From a checkpoint of a small mixture-of-experts model trained on Wikipedia.
Size: vocabulary 8192, 149M parameters.
Experts: 256 experts in each of 15 layers, 48 SwiGLU neurons an expert, a softmax router.
Below are experts of layer 11 (counted from 0) of a mixture-of-experts language model. Rows are named router (the router's row for the expert), down (a neuron's output weights, with its number) and show model dimensions 0-255. Each number is 50 + 15 x the weight over its row's rms, rounded and kept within 0 to 99.
Before each expert's rows: a language model's description of what the expert responds to. This comes from a sample of Wikipedia text that the model never trained on.

# expert 3
It responds to: Copula and linking verbs. Forms of be and become after a subject, often opening a definition or taxonomy sentence, such as was, is, became.
router:48 39 37 72 62 59 38 38 68 32 39 33 46 68 35 62 37 52 73 63 54 28 50 57 37 41 46 41 41 54 59 49 63 61 70 56 34 38 49 22 64 69 64 53 72 47 38 66 66 26 78 71 55 72 43 55 27 68 56 64 33 55 23 58 48 57 65 43 64 37 21 66 21 55 43 40 38 64 51 41 42 36 32 55 56 33 42 33 33 55 24 15 48 37 45 55 32 35 27 56 63 61 33 66 58 50 35 38 38 52 29 54 56 61 61 67 53 25 68 48 72 71 43 40 21 75 65 59 64 72 56 39 91 53 36 49 46 49 63 75 60 68 67 39 62 44 56 47 46 27 48 34 60 48 35 43 79 42 19 36 36 29 68 29 41 57 24 25 34 48 47 31 49 37 56 53 32 53 40 39 68 70 77 63 47 64 42 56 31 74 38 67 61 63 37 61 63 34 51 75 40 55 51 40 52 48 60 47 72 38 63 53 67 55 37 61 69 31 62 49 76 62 67 54 38 32 37 75 78 66 79 26 64 46 43 55 24 71 52 27 59 79 65 52 21 51 42 27 42 51 56 77 57 41 39 52
down0:44 49 61 65 67 87 70 63 53 54 67 38 64 24 70 58 56 30 87 59 27 33 46 51 59 35 28 40 61 44 43 56 52 59 32 24 61 39 63 69 49 33 33 56 70 51 58 48 49 45 50 16 51 58 43 23 50 67 17 59 52 38 65 60 34 39 43 30 52 41 58 48 60 13 43 65 50 65 48 68 44 53 64 41 19 62 50 54 41 46 47 47 48 29 84 45 47 73 40 62 52 66 51 53 36 73 49 58 38 28 49 65 38 64 40 54 71 63 24 73 36 27 71 78 83 50 47 48 58 44 79 56 42 55 34 22 51 77 81 31 01 47 39 53 37 60 42 39 50 60 58 60 74 60 47 60 34 51 15 87 35 64 32 41 58 52 49 59 35 48 43 25 64 35 64 63 33 59 63 54 50 65 42 41 65 51 53 71 35 78 37 37 43 41 40 41 58 54 48 55 58 73 59 38 61 49 42 30 59 69 48 31 60 45 40 51 42 55 48 48 35 56 47 52 52 60 57 42 48 50 29 09 47 40 38 52 51 71 43 33 56 57 27 28 79 35 73 48 78 46 36 58 35 65 56 72
down1:44 29 36 54 24 58 54 64 53 58 82 51 59 38 42 47 68 69 48 48 65 33 41 62 78 52 47 26 38 39 75 36 57 64 45 12 47 82 59 46 57 44 51 48 65 38 55 45 46 42 11 43 49 67 55 33 70 49 39 31 63 70 62 77 39 77 41 45 65 80 25 67 74 66 55 38 52 21 54 56 38 53 62 85 98 41 50 69 57 51 39 47 43 61 27 43 19 71 61 27 25 31 48 43 31 52 56 55 45 71 52 60 44 67 67 79 61 40 43 47 61 42 54 29 47 60 46 66 27 53 42 47 59 60 57 42 44 24 33 46 61 37 74 29 56 44 66 57 44 46 88 49 36 62 46 52 58 70 69 56 85 56 47 42 38 40 59 75 43 50 53 54 51 63 54 62 76 61 04 38 35 32 74 49 41 75 49 47 58 58 62 70 22 57 48 53 41 78 42 56 49 62 51 50 50 36 45 52 62 50 39 32 57 52 50 37 55 80 27 43 41 31 52 57 72 55 33 35 64 69 50 40 39 55 62 66 65 55 55 48 52 38 63 55 63 37 42 68 52 25 51 12 39 56 37 71
down2:58 64 52 72 53 60 47 25 47 63 25 40 46 48 36 64 66 51 39 58 38 20 18 52 41 37 63 52 60 40 60 16 54 54 39 29 59 59 68 70 51 63 14 51 45 37 47 40 31 52 55 60 46 66 57 47 77 52 51 33 66 34 42 51 48 55 30 50 38 48 68 32 60 32 35 58 37 67 39 45 91 55 34 80 42 73 60 35 05 64 69 66 48 25 79 43 39 56 47 32 83 73 57 15 44 36 73 65 59 32 61 67 42 35 47 81 42 51 53 51 58 52 32 47 32 46 52 56 37 52 57 45 31 73 43 45 56 47 72 67 52 47 69 67 40 33 20 67 27 35 38 76 18 50 65 62 68 32 59 59 54 85 66 45 59 35 57 53 50 49 68 55 20 48 70 41 48 55 34 73 41 45 34 35 28 60 64 48 51 32 72 48 65 45 45 66 52 53 44 45 57 54 54 86 48 37 48 39 35 60 49 52 48 53 43 67 41 62 58 37 27 45 43 64 84 64 55 62 56 26 50 93 44 56 33 41 59 59 27 61 36 33 53 49 52 59 53 37 44 32 54 15 37 63 56 49
down3:61 57 51 40 45 38 43 43 53 54 39 47 43 57 37 56 81 68 76 48 61 59 55 36 53 61 52 51 53 12 82 47 28 43 53 65 26 56 48 20 51 50 47 35 51 44 41 76 35 59 40 16 63 45 65 37 53 59 36 47 27 36 52 57 35 37 28 53 74 53 42 41 57 28 40 59 78 23 50 36 67 29 29 49 48 64 53 30 49 69 84 66 49 46 40 70 49 72 36 61 49 59 43 48 53 48 43 76 32 47 22 38 62 63 48 46 66 57 61 43 40 41 64 60 65 47 71 87 65 39 41 56 37 47 43 40 61 65 32 49 72 61 87 39 28 42 66 65 51 41 26 55 36 62 52 65 39 65 46 73 72 52 56 56 41 33 57 31 82 38 62 00 35 45 51 41 44 65 28 22 45 32 65 34 62 56 42 58 50 69 69 27 75 38 60 55 27 42 68 50 26 41 81 58 71 85 59 55 70 68 44 59 16 56 39 54 45 41 60 38 38 37 47 44 63 38 21 45 29 73 50 42 40 52 42 54 56 80 50 44 47 59 38 48 21 27 68 42 38 59 45 63 65 46 68 43
down4:40 46 72 50 32 88 69 34 53 52 51 17 31 63 49 46 33 51 58 32 45 39 38 16 56 39 68 63 36 56 45 64 35 33 54 33 47 57 25 48 40 58 72 53 59 33 49 38 69 41 51 34 62 63 46 51 48 10 36 44 46 56 47 54 35 29 23 40 45 52 29 34 65 60 75 46 49 24 42 32 26 35 42 47 84 00 50 80 49 25 58 55 32 61 52 70 47 41 42 76 57 54 42 43 40 58 20 49 29 52 60 23 62 26 40 71 49 30 38 44 49 43 58 54 60 32 80 63 73 61 42 53 30 23 49 20 41 49 38 34 48 53 62 44 54 69 41 43 60 31 46 33 39 44 51 59 41 58 51 47 41 30 44 33 52 51 46 39 45 70 49 72 43 48 66 30 43 34 42 25 47 53 45 49 50 66 51 18 55 78 50 64 61 43 70 46 48 61 49 46 71 33 33 67 30 48 43 67 75 55 49 67 25 71 73 48 36 52 43 66 44 62 49 64 48 41 90 50 69 92 54 63 41 78 49 42 28 51 53 35 38 65 54 46 62 78 40 22 57 48 39 51 64 57 42 74
down5:65 57 53 66 48 40 43 39 42 79 47 55 61 64 36 49 71 51 58 23 58 30 40 65 52 51 42 49 43 56 50 46 63 59 55 38 64 40 49 89 68 29 38 59 37 63 60 43 66 42 50 55 55 55 50 40 62 47 62 58 50 64 42 71 60 53 50 39 40 61 60 37 48 35 63 77 35 84 64 72 60 56 67 36 77 66 53 61 40 33 73 51 64 49 38 31 39 44 68 49 44 53 77 41 55 21 21 66 53 71 70 21 50 57 59 53 34 59 67 61 36 30 49 35 27 29 58 45 46 23 48 48 45 46 68 33 59 63 41 59 41 66 56 57 32 50 84 60 65 91 63 69 46 59 75 58 47 06 40 79 48 49 55 56 68 41 47 51 18 62 43 69 64 48 54 29 54 62 57 63 68 57 50 51 29 37 55 46 71 28 57 40 41 33 69 38 49 27 37 31 40 53 48 48 36 31 47 39 58 32 24 32 38 54 58 45 67 42 78 47 61 26 37 65 35 64 54 52 45 94 08 59 17 10 42 48 71 65 14 60 60 58 60 47 38 83 57 51 49 57 65 52 51 43 35 39
down6:33 45 54 81 48 41 39 40 24 51 52 58 61 67 72 49 35 58 83 52 66 61 37 28 49 48 55 81 60 36 46 62 76 69 39 62 61 36 30 42 05 25 39 60 62 58 45 47 43 54 40 33 47 35 41 33 45 37 51 38 49 67 42 09 62 23 29 47 80 46 45 63 38 46 67 76 41 58 38 32 46 49 50 65 59 35 63 19 49 52 39 24 38 57 76 38 53 69 57 34 39 65 43 69 64 64 50 24 43 26 48 30 40 40 60 53 61 11 45 44 53 42 77 64 66 36 41 58 49 49 52 44 73 49 32 25 36 46 31 39 67 66 77 50 34 53 45 69 38 61 57 36 47 31 35 39 42 41 57 36 39 30 59 34 47 51 25 76 45 70 48 37 49 75 14 31 40 63 54 48 66 58 51 69 25 53 29 68 65 40 32 34 71 52 42 59 23 53 41 45 58 59 56 43 46 38 46 48 37 35 43 31 45 27 38 59 41 50 92 53 46 51 64 32 88 59 65 38 57 25 27 43 35 31 53 34 44 62 48 68 55 59 70 34 57 60 59 38 68 30 30 52 63 39 59 54
down7:43 67 26 69 48 50 50 50 46 56 26 54 30 59 62 47 25 45 24 57 73 35 56 61 45 43 47 67 43 83 82 42 58 96 40 69 27 31 43 46 36 48 67 62 37 47 64 56 45 43 39 56 32 51 44 45 58 52 27 67 43 65 54 48 56 33 57 69 57 36 59 22 51 34 56 56 71 80 73 72 70 38 37 46 22 58 44 55 46 50 37 81 53 27 39 59 24 62 45 38 54 89 52 65 49 41 56 40 23 62 56 44 68 55 54 41 50 58 55 55 27 38 53 59 45 75 42 59 56 52 30 35 62 33 39 69 35 51 64 78 45 45 63 73 48 77 51 41 52 48 47 48 57 25 47 72 76 54 52 35 45 61 46 20 46 77 45 34 53 42 72 47 74 70 02 60 64 32 63 17 56 54 51 54 46 53 28 40 61 54 55 21 57 60 26 33 69 33 50 26 55 60 60 55 47 85 66 49 53 53 39 41 50 68 50 86 48 61 37 37 26 50 45 48 64 79 25 60 56 37 76 20 33 41 44 44 51 49 75 41 66 49 43 56 49 64 65 61 61 25 64 45 50 40 62 52
down8:56 56 46 37 39 55 37 48 42 46 17 51 69 66 14 61 51 60 66 32 22 52 42 76 58 36 71 64 49 20 24 59 42 19 86 39 32 61 51 79 43 38 75 32 38 33 50 40 66 38 79 50 56 27 45 48 49 39 44 29 43 66 74 36 45 46 49 46 55 68 65 47 13 38 68 57 44 59 50 51 25 40 65 63 39 37 47 46 50 34 60 64 35 46 50 38 62 56 36 54 50 29 49 55 64 55 50 50 31 23 63 39 67 27 25 49 48 61 44 49 47 47 48 25 55 54 47 56 38 51 35 55 63 46 28 51 56 30 62 63 47 27 82 74 46 55 72 49 61 31 81 65 31 88 45 64 39 39 54 75 53 60 10 45 36 38 55 27 19 40 46 27 28 83 67 64 49 39 59 66 43 54 23 46 53 53 40 76 46 53 32 29 54 74 61 71 48 57 54 55 66 86 52 51 35 81 50 66 37 42 43 60 66 64 49 61 65 47 50 22 66 42 69 48 47 47 33 55 57 39 50 67 50 40 55 37 44 58 38 53 63 49 62 46 60 53 60 41 44 13 44 62 75 54 53 17
down9:26 72 63 31 49 46 37 53 44 41 32 54 68 39 41 52 76 59 63 65 62 63 36 54 36 62 55 57 55 45 43 16 40 63 33 53 20 56 50 19 24 46 52 50 36 52 42 45 34 43 49 67 53 53 61 31 63 40 56 18 47 54 43 42 66 40 48 68 58 41 51 24 59 36 34 53 75 61 61 08 67 39 54 41 29 78 37 49 41 57 57 27 45 65 52 59 42 50 44 50 48 42 27 36 59 77 59 36 30 43 56 58 76 59 14 42 75 47 53 57 22 34 53 39 39 46 75 60 50 27 63 25 46 31 29 53 65 60 52 74 54 58 70 45 68 78 62 63 70 66 50 73 46 45 46 62 50 34 77 59 49 37 69 86 32 39 39 62 50 70 17 68 57 57 53 34 60 72 57 64 61 23 29 46 36 79 48 39 46 39 58 49 67 59 53 43 58 64 52 34 37 49 78 34 56 70 40 37 44 70 37 47 16 31 40 58 60 53 61 53 36 52 46 60 66 48 44 69 34 56 88 54 53 26 37 48 44 79 69 41 36 89 56 52 55 41 62 57 36 34 82 25 48 30 46 60
down10:60 35 41 45 47 71 42 58 26 41 49 42 23 52 42 48 70 62 41 36 80 58 64 65 60 52 47 43 40 41 45 61 31 48 16 41 47 62 35 50 34 48 46 46 49 42 60 42 59 53 86 46 87 40 59 46 54 46 52 06 81 23 61 49 54 63 57 26 49 40 49 31 52 61 80 60 51 37 75 45 42 41 19 35 81 88 29 72 82 46 39 64 39 45 52 39 65 47 42 63 66 58 39 57 32 57 51 62 46 57 59 36 41 59 63 60 56 52 55 39 53 59 62 68 59 31 46 47 53 54 61 64 41 91 32 49 41 48 22 57 83 77 44 53 52 52 51 70 28 55 48 53 52 51 54 64 29 36 70 47 52 63 45 50 27 18 32 27 57 81 19 64 49 22 58 76 35 37 42 52 35 22 73 43 36 34 72 31 59 54 47 58 74 52 43 31 34 15 36 35 31 22 56 58 49 56 58 71 56 69 49 43 41 50 46 49 68 36 80 43 48 43 23 52 47 70 69 48 42 40 24 63 52 62 50 52 32 51 53 39 48 15 70 44 43 38 54 38 41 62 54 34 48 65 53 41
down11:67 58 62 61 63 73 37 25 51 52 52 68 45 71 66 47 61 37 36 30 43 37 72 68 52 58 22 52 36 23 24 45 52 35 76 38 26 55 59 53 70 55 28 45 25 57 48 41 67 65 46 51 33 52 07 65 57 66 69 33 61 68 47 43 43 49 58 49 66 39 86 38 70 74 30 45 43 50 57 68 49 54 43 53 38 56 58 43 33 38 54 23 56 30 55 57 43 46 70 42 38 53 61 50 60 55 66 69 26 50 28 45 39 77 54 42 83 25 39 31 43 46 48 31 51 55 75 87 40 67 71 47 36 52 59 42 51 08 28 50 04 57 33 54 45 37 72 42 44 45 65 65 21 41 32 71 69 63 50 56 26 67 45 65 38 54 52 53 47 28 35 38 56 44 53 40 57 57 75 57 38 72 62 29 47 44 65 37 58 35 58 60 55 74 51 55 75 44 59 45 55 29 66 41 62 52 70 58 62 74 29 77 32 45 37 38 69 37 80 58 30 60 26 51 45 68 39 42 46 50 59 52 31 80 60 43 36 34 61 76 70 48 43 65 40 74 67 62 51 60 61 64 55 50 45 49
down12:51 26 42 48 46 45 43 40 52 46 56 37 64 33 31 55 42 54 83 69 55 31 34 55 56 32 46 92 37 59 66 22 36 44 77 51 44 38 53 69 38 77 48 60 58 23 58 49 39 85 59 60 73 59 43 60 60 52 64 76 62 57 36 31 51 44 32 73 56 51 69 32 38 86 38 50 64 27 53 69 57 62 68 47 45 37 56 52 50 42 41 49 23 71 58 42 40 82 58 42 65 51 51 61 70 71 32 46 52 49 55 29 52 09 85 54 51 21 50 44 36 35 61 23 48 42 87 42 23 39 38 45 27 55 77 40 54 53 35 62 51 52 39 42 58 50 49 40 39 48 53 39 53 17 43 53 36 58 50 47 36 46 60 29 49 60 65 52 47 35 36 42 49 43 58 66 52 67 60 37 48 85 48 53 31 33 52 64 54 57 37 37 46 24 33 68 61 81 71 41 48 42 54 58 53 46 46 69 50 54 87 25 58 65 65 50 46 61 28 53 47 61 52 42 54 48 30 30 44 58 48 70 52 85 64 78 36 38 54 53 68 57 41 75 13 59 62 74 51 15 49 68 45 63 37 70
down13:42 63 42 74 33 55 60 50 65 39 25 36 60 52 21 61 42 37 53 39 44 36 62 44 22 45 67 67 49 51 44 56 69 48 55 49 70 47 45 39 66 58 51 39 29 34 51 60 49 88 56 46 75 55 43 62 59 77 78 46 42 54 33 50 68 49 61 63 52 37 17 54 38 46 50 25 53 34 33 49 57 69 59 62 28 53 30 46 48 26 85 60 66 61 39 55 99 53 46 50 36 58 58 56 47 27 45 67 61 50 67 27 71 51 43 62 18 47 48 58 36 58 26 40 56 59 34 83 47 86 71 15 66 70 42 63 45 38 57 77 48 29 55 50 53 27 59 51 35 37 47 61 58 36 42 51 57 57 47 61 38 39 56 49 70 61 65 41 88 34 54 52 47 51 55 44 65 57 90 50 37 32 53 40 39 41 51 46 13 58 20 55 43 46 51 76 64 39 63 62 45 37 47 65 52 63 53 21 50 96 53 56 39 38 45 38 83 34 61 43 47 74 48 75 53 58 39 61 47 22 78 50 28 58 63 54 52 64 39 62 51 35 44 30 63 58 37 70 49 37 60 40 53 34 26 51
down14:60 50 35 52 35 62 16 56 45 65 59 41 32 56 73 56 36 68 51 48 58 36 73 45 20 38 32 57 42 65 56 53 44 52 64 44 55 58 27 42 67 64 30 55 30 57 27 39 43 43 39 40 57 64 38 65 67 26 66 46 73 29 34 65 60 86 61 74 65 65 43 56 42 57 73 30 40 64 58 56 48 67 36 42 40 48 34 32 69 54 69 58 38 44 55 72 39 43 37 63 69 54 40 66 37 52 41 54 67 56 57 44 50 46 88 42 36 87 41 72 67 46 75 44 73 80 67 57 35 44 34 48 73 39 51 54 41 69 48 47 71 60 50 53 42 52 36 37 54 36 30 37 58 32 58 32 55 69 44 66 65 54 55 40 77 41 38 68 33 73 59 20 34 35 54 61 41 54 57 19 55 37 52 52 43 37 42 50 55 70 70 66 62 44 70 63 54 28 62 85 67 74 45 61 34 83 22 72 52 38 73 40 54 77 22 32 44 18 59 31 41 29 63 39 72 39 49 52 64 39 76 48 63 43 52 57 22 54 52 34 53 65 56 73 48 38 67 54 64 74 66 66 17 55 73 44
down15:45 26 49 42 46 34 28 46 34 61 45 53 48 26 27 58 32 21 57 36 65 58 35 46 55 29 57 75 53 37 39 30 55 49 54 49 50 33 58 43 65 64 56 58 49 52 28 75 74 76 62 22 31 15 65 52 46 43 42 97 37 68 47 37 40 53 62 59 27 69 46 47 71 55 41 73 48 53 25 32 12 31 53 19 48 39 58 44 48 35 64 81 61 51 39 52 65 31 71 49 41 37 38 12 48 19 38 68 54 32 62 30 77 58 38 62 52 41 42 41 24 27 18 45 52 49 50 39 56 35 37 69 61 67 51 44 38 55 50 36 60 69 55 61 35 44 46 66 69 62 50 57 45 45 37 69 48 50 67 64 70 58 52 26 36 43 66 73 91 72 30 48 51 72 49 58 57 42 58 58 61 59 60 40 38 54 55 49 80 41 63 62 57 68 53 48 71 86 61 39 46 58 51 44 46 53 37 86 46 55 61 59 38 56 53 72 41 41 44 70 27 15 67 54 62 29 48 58 50 43 49 44 39 64 62 39 55 76 65 67 50 70 38 60 57 54 64 64 42 71 66 76 56 66 41 42
down16:59 45 54 34 57 57 43 31 44 53 20 50 42 26 35 42 61 77 46 20 46 68 54 24 45 37 37 43 45 46 34 59 48 64 32 60 46 67 13 57 54 53 70 26 52 49 48 50 20 51 58 56 64 32 23 75 43 47 46 74 64 32 43 51 70 27 47 62 39 48 74 67 49 44 71 32 51 43 44 31 64 56 68 59 76 51 26 78 70 53 57 41 66 52 74 06 63 49 35 60 38 51 46 52 62 24 48 34 55 50 72 56 76 56 48 48 50 75 72 49 57 59 88 60 63 51 28 47 60 39 29 37 55 50 64 70 07 69 53 51 21 66 58 53 52 34 44 70 49 57 58 69 32 40 56 61 29 52 62 29 49 50 57 53 65 37 19 53 45 45 34 32 36 47 59 88 52 68 42 61 50 43 56 48 60 51 64 50 45 35 48 38 55 67 56 49 59 35 60 57 67 42 74 70 44 55 51 56 46 78 56 63 32 63 50 73 82 57 60 54 59 19 58 28 42 83 67 43 44 41 46 44 60 76 48 35 78 44 50 64 48 15 46 27 47 23 73 72 48 73 56 40 60 36 57 42
down17:61 48 29 35 72 97 54 42 56 54 57 64 57 56 33 68 81 42 38 41 44 56 54 58 49 47 77 59 37 61 49 46 76 55 38 64 55 47 30 55 63 44 49 48 44 42 19 59 65 45 42 20 45 34 68 50 63 23 61 75 34 44 34 47 45 26 57 53 45 58 49 61 51 64 63 51 59 74 60 44 41 67 46 79 53 28 55 16 73 53 54 34 47 32 60 51 41 51 78 48 71 34 77 76 47 33 52 53 68 56 43 47 34 38 42 60 35 35 27 44 56 23 50 52 47 33 25 55 36 55 54 49 52 28 44 56 69 60 36 34 46 48 50 42 60 30 33 54 72 45 55 59 19 54 70 47 48 27 50 56 89 49 59 65 46 52 75 77 47 49 53 51 76 45 19 99 60 39 61 53 70 55 43 54 69 49 51 42 67 34 21 66 68 62 40 27 71 71 38 38 49 79 66 27 49 61 47 22 30 00 48 57 42 86 65 63 58 36 70 39 38 53 43 47 34 51 35 41 47 50 44 58 58 66 70 56 88 30 49 49 66 46 57 33 49 50 54 55 59 48 50 59 49 66 50 35
down18:58 36 43 42 70 56 40 72 33 39 31 38 58 46 70 45 65 59 76 43 61 46 33 76 55 48 40 52 80 41 28 56 36 68 35 73 25 39 79 46 45 54 49 68 78 72 46 53 82 54 49 66 51 40 38 43 20 46 54 51 59 59 31 44 26 40 58 56 59 83 56 54 59 66 25 42 58 31 28 30 30 66 49 60 51 39 97 67 60 69 37 32 57 79 59 66 34 64 60 69 31 38 67 44 52 38 46 41 42 48 76 51 70 50 91 59 45 38 43 44 44 49 14 65 20 32 46 57 59 48 42 53 61 36 88 59 70 82 51 34 33 73 71 50 58 50 59 77 58 60 53 83 29 59 46 60 50 46 16 51 73 70 47 57 49 36 41 31 63 48 25 65 67 47 57 58 34 62 52 49 40 71 74 42 66 46 54 45 31 68 60 32 55 51 62 61 70 47 39 51 33 49 22 48 57 49 55 23 49 64 55 58 62 64 42 40 65 48 37 63 27 59 24 46 81 74 66 59 31 64 53 58 51 67 39 46 35 40 49 48 60 52 64 41 49 33 68 52 69 63 48 57 54 70 51 47
down19:26 39 40 41 59 26 28 50 55 29 65 31 38 38 68 31 60 32 23 38 46 48 69 39 71 50 38 32 24 62 52 70 54 43 74 34 41 48 35 76 56 30 55 43 49 59 61 69 76 44 61 41 31 58 55 31 62 46 62 28 42 69 40 44 64 40 56 59 53 67 58 73 48 50 55 41 75 51 45 73 50 75 60 50 50 39 67 71 60 08 29 60 31 46 50 28 43 55 55 28 45 48 51 69 26 38 53 46 47 74 45 82 31 32 19 33 59 67 49 54 72 69 32 40 41 41 65 43 51 47 28 64 66 37 28 50 69 53 65 54 65 45 76 59 34 34 65 69 29 42 76 77 75 71 29 55 33 63 62 41 48 43 31 62 48 35 40 48 65 39 30 59 50 44 48 61 44 49 81 38 18 58 41 33 52 44 48 49 65 79 73 37 38 27 68 71 35 69 77 35 34 25 31 54 62 53 40 80 33 58 64 57 52 66 41 53 60 69 55 61 41 38 31 43 47 30 51 34 53 76 59 49 39 55 22 60 61 71 81 81 42 71 38 55 51 43 35 54 50 61 58 46 54 47 37 65
down20:60 53 61 71 43 67 78 36 62 54 30 71 31 49 06 22 48 66 49 44 15 64 50 48 84 36 53 41 54 57 61 48 57 42 61 71 41 58 38 31 56 48 56 77 40 50 42 56 48 55 46 53 71 58 63 62 71 66 51 63 50 41 62 47 52 43 49 61 27 58 69 62 57 58 53 45 32 72 71 83 57 59 36 37 60 20 70 70 42 48 76 54 53 71 76 47 49 56 73 63 69 77 23 41 60 46 68 61 53 42 46 65 41 70 39 43 28 64 61 56 45 64 58 46 59 74 41 34 52 39 47 49 43 41 38 80 33 23 49 49 46 41 48 27 33 37 57 35 74 32 59 55 36 47 49 49 48 37 17 44 41 68 78 66 44 53 32 55 38 44 30 49 39 45 36 39 15 26 42 43 64 39 33 60 59 49 45 40 46 69 42 59 50 71 45 25 63 51 32 27 53 66 28 32 48 61 47 45 51 66 69 38 35 29 53 52 74 21 27 66 76 94 77 69 36 63 45 55 44 47 73 38 36 57 56 37 49 62 43 63 48 11 39 67 54 66 59 54 46 65 55 40 80 73 30 53
down21:29 44 30 59 48 10 61 79 76 64 25 54 50 61 53 42 44 38 23 55 56 29 46 48 52 27 31 45 53 39 53 47 43 26 50 48 53 47 59 32 61 81 60 29 36 52 48 47 33 48 41 45 42 52 37 44 73 57 30 47 36 40 48 48 46 63 57 47 34 58 47 64 22 53 24 73 50 45 46 31 62 67 85 49 69 45 60 39 75 57 68 36 69 67 70 43 58 29 41 60 54 36 33 53 55 33 42 32 69 41 48 17 56 51 73 38 64 54 17 55 58 68 49 29 43 35 71 66 53 83 25 47 30 21 54 55 66 45 45 60 29 41 37 43 81 46 18 90 61 32 27 36 29 34 48 48 40 48 78 52 57 47 54 65 30 62 46 43 51 51 67 90 38 48 32 50 54 77 45 60 52 59 52 53 80 43 39 51 54 75 64 57 52 43 52 45 36 32 08 57 58 81 53 49 39 59 55 62 58 47 81 34 56 69 67 32 35 43 36 51 66 62 29 35 59 60 56 49 50 77 61 64 49 66 23 53 42 28 54 58 45 53 39 62 26 40 58 66 43 34 74 44 24 45 34 44
down22:35 56 85 49 59 45 49 57 42 60 74 24 23 62 51 70 40 61 60 45 46 54 18 52 50 47 54 73 44 56 49 57 35 44 61 49 63 67 67 42 76 29 42 69 53 27 37 21 46 67 53 29 46 44 54 23 32 47 48 49 62 55 08 59 18 54 51 50 49 50 36 43 56 44 49 19 44 66 18 53 69 04 36 41 41 60 45 53 32 63 35 27 39 41 41 63 42 35 38 49 44 50 74 26 30 38 56 41 46 72 72 60 71 59 74 34 42 39 55 67 68 41 56 22 48 39 39 58 66 63 31 58 59 56 37 28 73 44 45 35 47 37 54 51 71 41 67 57 65 58 78 51 66 37 69 26 80 34 47 56 24 49 66 58 56 43 61 55 16 60 48 68 41 66 44 49 32 46 38 55 90 33 54 74 49 73 31 61 43 53 71 75 62 25 55 49 57 52 56 83 25 73 49 56 55 64 64 55 40 60 57 51 49 51 52 67 55 55 63 44 49 24 42 54 51 27 50 41 51 29 60 67 57 56 03 35 57 62 40 68 47 42 50 48 53 39 79 46 24 42 47 48 24 57 47 47
down23:30 32 42 58 35 25 61 27 49 40 49 62 44 54 70 42 50 44 62 50 46 68 50 48 55 47 44 49 73 36 48 49 36 45 31 64 36 36 52 47 70 51 64 52 39 63 51 48 40 48 50 26 48 48 39 59 49 33 37 56 43 24 38 05 40 28 60 46 62 23 36 34 47 66 59 43 37 42 00 56 56 42 53 36 89 48 00 85 60 79 61 34 61 32 54 62 54 36 55 17 52 55 51 63 41 26 41 40 71 52 16 75 34 64 44 55 48 50 44 41 44 59 57 53 37 40 71 59 61 45 41 36 40 28 55 52 49 78 68 45 10 36 58 58 33 74 26 60 55 61 46 79 91 30 53 48 48 50 64 51 39 36 44 74 36 65 47 46 72 70 20 68 60 60 50 66 56 48 48 32 65 46 62 37 52 29 46 64 73 64 56 35 67 45 38 67 37 67 33 36 82 41 43 48 40 20 68 56 33 58 46 69 41 71 52 28 48 70 34 37 32 54 45 41 43 38 49 41 51 35 16 43 30 47 54 38 47 37 46 61 41 53 68 62 73 74 59 39 56 44 50 43 43 54 48 53
down24:50 54 66 55 59 55 56 28 97 50 39 33 41 37 44 34 57 50 53 54 44 45 34 22 58 59 59 48 49 72 69 27 43 38 71 65 44 58 54 32 70 72 43 71 29 70 67 42 59 57 31 39 49 77 45 75 57 87 74 39 39 51 24 45 59 49 26 33 44 47 76 40 53 40 55 28 44 57 48 43 66 56 56 42 68 31 68 52 32 43 30 55 46 44 61 53 45 50 42 46 50 61 47 50 64 68 77 30 69 33 45 63 41 42 72 40 51 32 52 53 55 39 60 60 15 32 39 19 64 67 59 71 63 60 41 67 64 30 73 42 45 47 24 40 68 58 51 39 54 19 72 38 67 71 67 58 41 68 49 59 60 30 40 46 53 40 22 72 30 76 53 41 41 29 57 64 61 45 39 29 36 37 52 61 36 80 45 19 47 37 31 40 59 44 63 34 35 77 41 72 59 41 61 51 68 62 28 49 48 43 55 62 46 44 49 77 63 61 75 55 27 50 37 49 54 76 58 37 48 62 49 58 48 34 16 56 68 49 61 37 78 46 14 74 31 71 48 61 34 53 84 46 57 57 65 72
down25:65 62 58 09 45 17 52 36 64 79 34 32 25 61 36 52 51 41 48 47 48 32 63 46 27 38 50 46 57 29 46 43 46 28 41 52 50 42 39 65 82 52 46 50 39 55 60 54 64 25 42 58 11 62 22 60 42 31 71 38 52 44 42 41 51 47 75 59 26 69 52 42 79 74 72 59 34 31 51 25 57 52 60 26 52 48 24 55 41 53 64 18 54 23 62 71 34 39 40 23 44 60 43 59 37 38 26 39 21 86 30 56 36 49 54 54 45 73 53 48 39 70 42 62 57 31 35 89 68 64 43 50 48 53 41 54 24 39 31 67 56 61 34 53 68 56 59 59 58 52 57 49 33 32 54 51 72 87 33 62 35 65 44 63 42 41 51 48 53 48 57 54 51 42 28 34 70 42 39 35 57 83 67 38 44 57 38 76 77 71 46 37 57 37 82 61 53 54 42 41 55 45 46 72 77 62 37 52 52 89 45 72 46 54 44 53 58 52 65 53 56 46 66 46 38 37 46 49 78 52 57 25 54 48 55 85 32 53 32 31 52 54 46 58 75 38 37 30 54 62 39 46 76 39 64 60
down26:42 50 58 46 68 36 42 22 44 50 75 60 22 49 22 72 68 44 41 31 63 64 50 32 49 47 60 43 70 84 51 20 63 57 54 66 35 51 52 35 50 71 48 69 56 46 45 20 56 49 51 54 65 61 28 48 52 61 32 46 60 62 59 62 47 37 39 62 52 54 64 52 67 65 51 36 56 63 39 03 58 26 56 35 55 51 35 59 37 23 61 64 43 50 60 44 59 63 68 46 41 37 26 37 42 31 53 51 09 51 67 69 49 80 33 57 56 25 80 55 70 46 66 54 53 56 48 71 55 64 51 45 33 64 54 28 99 59 87 47 86 31 39 40 55 40 32 48 52 46 48 37 02 57 73 45 49 72 36 62 50 54 49 28 65 33 38 59 41 70 39 51 36 63 68 25 59 60 72 28 60 32 49 59 60 70 78 52 70 48 43 40 36 27 68 83 59 58 64 84 53 58 38 59 62 45 44 28 58 35 52 32 64 36 38 31 52 48 58 54 38 52 68 76 67 49 74 28 65 46 58 44 45 45 34 55 49 56 51 47 54 35 34 47 34 41 47 68 66 39 56 52 61 58 38 52